config = dict(
    n_experts=64,
    init_std_down=0.0,
    seq_len=512,
    train_tokens=219200000,
)
Below are experts of layer 3 (counted from 0) of a mixture-of-experts language model. Rows are named router (the router's row for the expert), up (a neuron's input weights, with its number) and show model dimensions 80-159. Each number is 128 + 24 x the weight over its row's rms, rounded and kept within 0 to 255. Numbers have three digits each.
After each expert's rows: a language model's description of what the expert responds to. This comes from a sample of Wikipedia text that the model never trained on.

# expert 43
router:136123160153102155113112120141107107154096176131083115090116115129094113149095080096125135154162166100103106130101141124144131122115134135180124080128115155084134100094101107135122083070139142117140134087098164174115094093150143146129109117
up0:125137135134097156152128133140102126101131092133150143172144105133145168123127090156085094107146149117130119156173094163128168096150138187120175083118100130137113130136131127107134171146146114136107130142113162110130151100142153137125086075
What it handles: Name-ending syllables. Closing syllables of names and words, often before a space or parenthesis, e.g. Th-ai, Am-ster-dam, ar-ist-ocrat, Tunn-ic-liffe, Yoeri H-avi-k.

# expert 47
router:182144183126102135123122139138157127135118138136110115127116146135143124151115100090149130154123056103135125123108111123141106105131094126116134149089148166095106162125086108114072158126130143130107128117108137118137126128162084165189127135
up0:107127098133125090155125095167101169105158127113153102152167145133143152143089120129042142136158154143096121139156129134105152098144134118082143079109129158112128127104144126106168142112147099123121147126114131082130122137141167123149066078
What it handles: Name and term pieces. Pieces of proper names and technical terms in lists and tables, like Tayy-ip, Hy-und-ai, Ro-sid-s, copy-right.

# expert 5
router:102109109105145119086113134109094144136119129157112107112066116107070130125165145131153133112140175123148123104158172107095155105163125135147100106104128154077159130132121130103146130144120101165137122062154155113113166154101105152164140166
up0:086120156126122132143121122144097132108111104113165104137134110097120125160108114143067110161117129096102111156173106146089121125121106150125124087083074148129140134101139128092143169110164144153106129108089144094119113148134155143116103059
What it handles: Word-final pieces, common words. Final pieces completing words before a preposition, like softw-are, sl-ated, collec-ted, plus frequent words such as the, are, born.

# expert 63
router:117142118189106143158118137150153177116167164159112094146173110166138132124181119106139142137127159082104111177177135122161155175152152100128145150122117145112112129139164158146125123102110142154143122100111144100118109102161142118111116110
up0:158114118136124103156111132157122155126138134137140084130166134125125165119118145158057121100136146150129108146187126160099147118159120161115135064084134139126085129120120152120135153138152103077099121113133129113108118169115162131165086084
What it handles: Foreign name pieces. Inner pieces of foreign or unusual names and abbreviations, such as Mah-aj-an, Lianq-ing, Av-g, Sch, Raj.

# expert 1
router:158137143165168109132153127107127124140135149103141092105115104077130121129105143133077167079126147138100174128108139106088153125196130132134163154105172135145150147136144159126121104141157081122114151143126150118143144143091164100143167113
up0:117107146147086141166123125129097128122121084104162123172160119135159167128133115158068096121138138157120120170169124168106166123123124154138132070139110152109097116099141129101157150182157115114110110119100156095132149131150138124126085081
What it handles: Separators and boundary punctuation. Table cell pipes at the start of a new row, plus commas, periods, list dashes and paragraph breaks ending a unit, e.g. "| 2005–06", ", Bobby", "- Tidewater".

# expert 11
router:105139109117103181105081093142128106144084101125120130093110080122120126130150150124122127152115141091140127118109117121120114092122114126140140131095121097186115142144111083127142135085121128104112106082165146129143121120140126139138121145
up0:138117129149075137154154136106084128105130111122162146165167139132184169126114097164065118117154103155127117175164104154115156115135125163133157075100110138113122120109145127086148130142168103118088127150111160132138162109164155144133103089
What it handles: Mid-word fragments, separators. Word-initial or middle fragments of names and long words, like Paraly-mp-ics, Round-up, condi-tion, plus hyphens, slashes and commas.

# expert 22
router:126074136126120110103110132155096120146086162117163096156115128132125130136152089093117078170119179135121116103103142110131100100086159117119120116147134156142142101120102116173119117155112121101172124135133126113120135087126101112097104106
up0:139115145143126127153127133129068123119101093118168120158138124151145182113124098167040103129142124114128113187185131154113146108128125170116120078134122138127098109107143125105145130145151114133091113125104162106116143110144138107130114078
What it handles: Word endings and numbers. Final pieces completing a word, such as ot in ballot, ese in Archdiocese, plus digits, years like 2019, and decimals in statistics.

# expert 50
router:119133151103119106130135130120114139120118114124072142119148106128099112103102141189127164153154120135121123118159104099107142132117118063139103110128149154117152146110148143110122120157099157129096117128110159103142178125122132129142105101
up0:130127155159113107145110104143091130092119098107128108133137114091127138097108113165056113118178106133112108165159102144066153109129116178117149096140122134113100140116152136107171141109145110132110137120110120112138137146144140127122109060
What it handles: Table cell contents. Short items in result and data tables, such as KO in boxing records, Yes, degree signs, closing quotes, and the.

# expert 19
router:062142127082148161174130094127153096101088159135096153112151147114156153117105153159175163175125131138084112127151109104164152149139122125140129121141130157143146119099126123130148120099140099123122114088154067127097125140102119102135129143
up0:144112112149147098153123121164122153072132129118165115131159127129135170097119121169061107127163120140091113175179134173124149141159117137104132071094146156127108162104128125123154150146140116119103129134139133106127127124114177104147082101
What it handles: Name and place continuations. Line breaks and second words of multiword names in tables and lists, e.g. South Africa, South Pacific, John Kerry; also modals may, can.

# expert 10
router:135141108144160100136143129083108115129135152127104099133129127084130122131121139133081140066127136136114175139114145111093155142189117161128155147123160144135137168133147170132097118151139093110141152135114141117140169143106164093138140109
up6:175154127137163124154151124121107115096133129108115176103074119125147120130077098098128093166131115125121132153188113143121151103140129130177153093115112128122119151102168153133106156092142126133162109172145132153087118153144128113133172083
What it handles: Paragraph and sentence breaks. Line breaks, double breaks before headings, and sentence-ending punctuation with a space, such as ". ", "). ", and table cell bars.

# expert 52
router:144131131065141134126109150098162141128129157118172123107094087113137098090127076118129138102120141122120098096116120111087174120151176124129121143112147108114145132152136132169105134129132134146077106115101171142111137125126134144065114167
up0:084120147123129121136123099147083141102107094116159097121140100120128145132124118182050094108123145112123111158170086164079163108133113137119150103105138146104136132142134109124189144138152086123107149112118143092110139140118149169121122066
What it handles: Verbs and heading words. Verbs like was, is, known, announced, began in biographies, heading words like History, Bibliography, and dashes in match scores.

# expert 49
router:139095117162128164097116160120157152110109129145147132111114116130177173115113119140135096173117096139123108083163132114129136123132127120164124111134154125141096109122109097184096156136082134136100139083171137086154152117156094090106140138
up0:128124151144128125157137117141087133114121102112172147182153105140155164118140119172058087110165119160116136160179120176110151120152121166122134076118107140107106119113144141095141156182147133139119118125114168118141158121158162137111094083
What it handles: "etc." and list openers. The "et" of "etc." and inside words like hometown, plus "United" before States, and capitalized words opening table cells or paragraphs.

# expert 39
router:150085136113115153127113139086144127114108150130142119136126103140175124123099115129094141184146131135124128090111134149116116120108117104107131129107160138114153117127163137184183140194156109092108085126074163115144127082092123136135102171
up0:101120121127137112168095124155071135122115098117160109161135129149124135086127118143084079114144143149126096153172120152074117109113129147091111069116130147135116122112133116117153130166145119148120129147121154092116156111155149125120107092
What it handles: Nouns and possessives. Ends of nouns and possessive determiners before of or to, such as years, his, her, Amnesty, same, people, year.

# expert 18
router:142136149125131157097078142106160123124120099125184108125148100145132123146114118123133062096148131133137083129139162087152156122141133084090123148163091107162126152152137167159127135126106114132106096123132169123115123126093141146109160121
up6:139168128111132136130150117103124136118133136123122151094106172147164130124092095107115102135104115157113116139158123143131128079105121099121144098127144108144140133086142155137116126085121160088173119166162096139142109130163161102135153105
What it handles: Mid-word stems, proper nouns. Middle or final pieces of words and names, such as Telugu Des|am, Gu|am, Assass|ination, touch|downs, plus State, Inter, points.

# expert 54
router:156218181133108159133099100156150100159130151169147132129113051115113101147133114150155145173171184128144148088126141121124128153098104105160124123117103132136122145125120095145092131157155165104102115101157169152106132135122072088122156133
up0:119128145139113141160140116136092141111120097141156117166158115126175164118114108160056086124155135159121126176179118156117152096146130184116124076139112143085110118121163136088159146153151106133113127119126143116126170122138159140120106088
What it handles: Name prefixes, Tamil bytes. Surname and name starts like Mc, Mac, Michael, Paul, Th, plus raw bytes of Tamil script and slashes before pronunciations.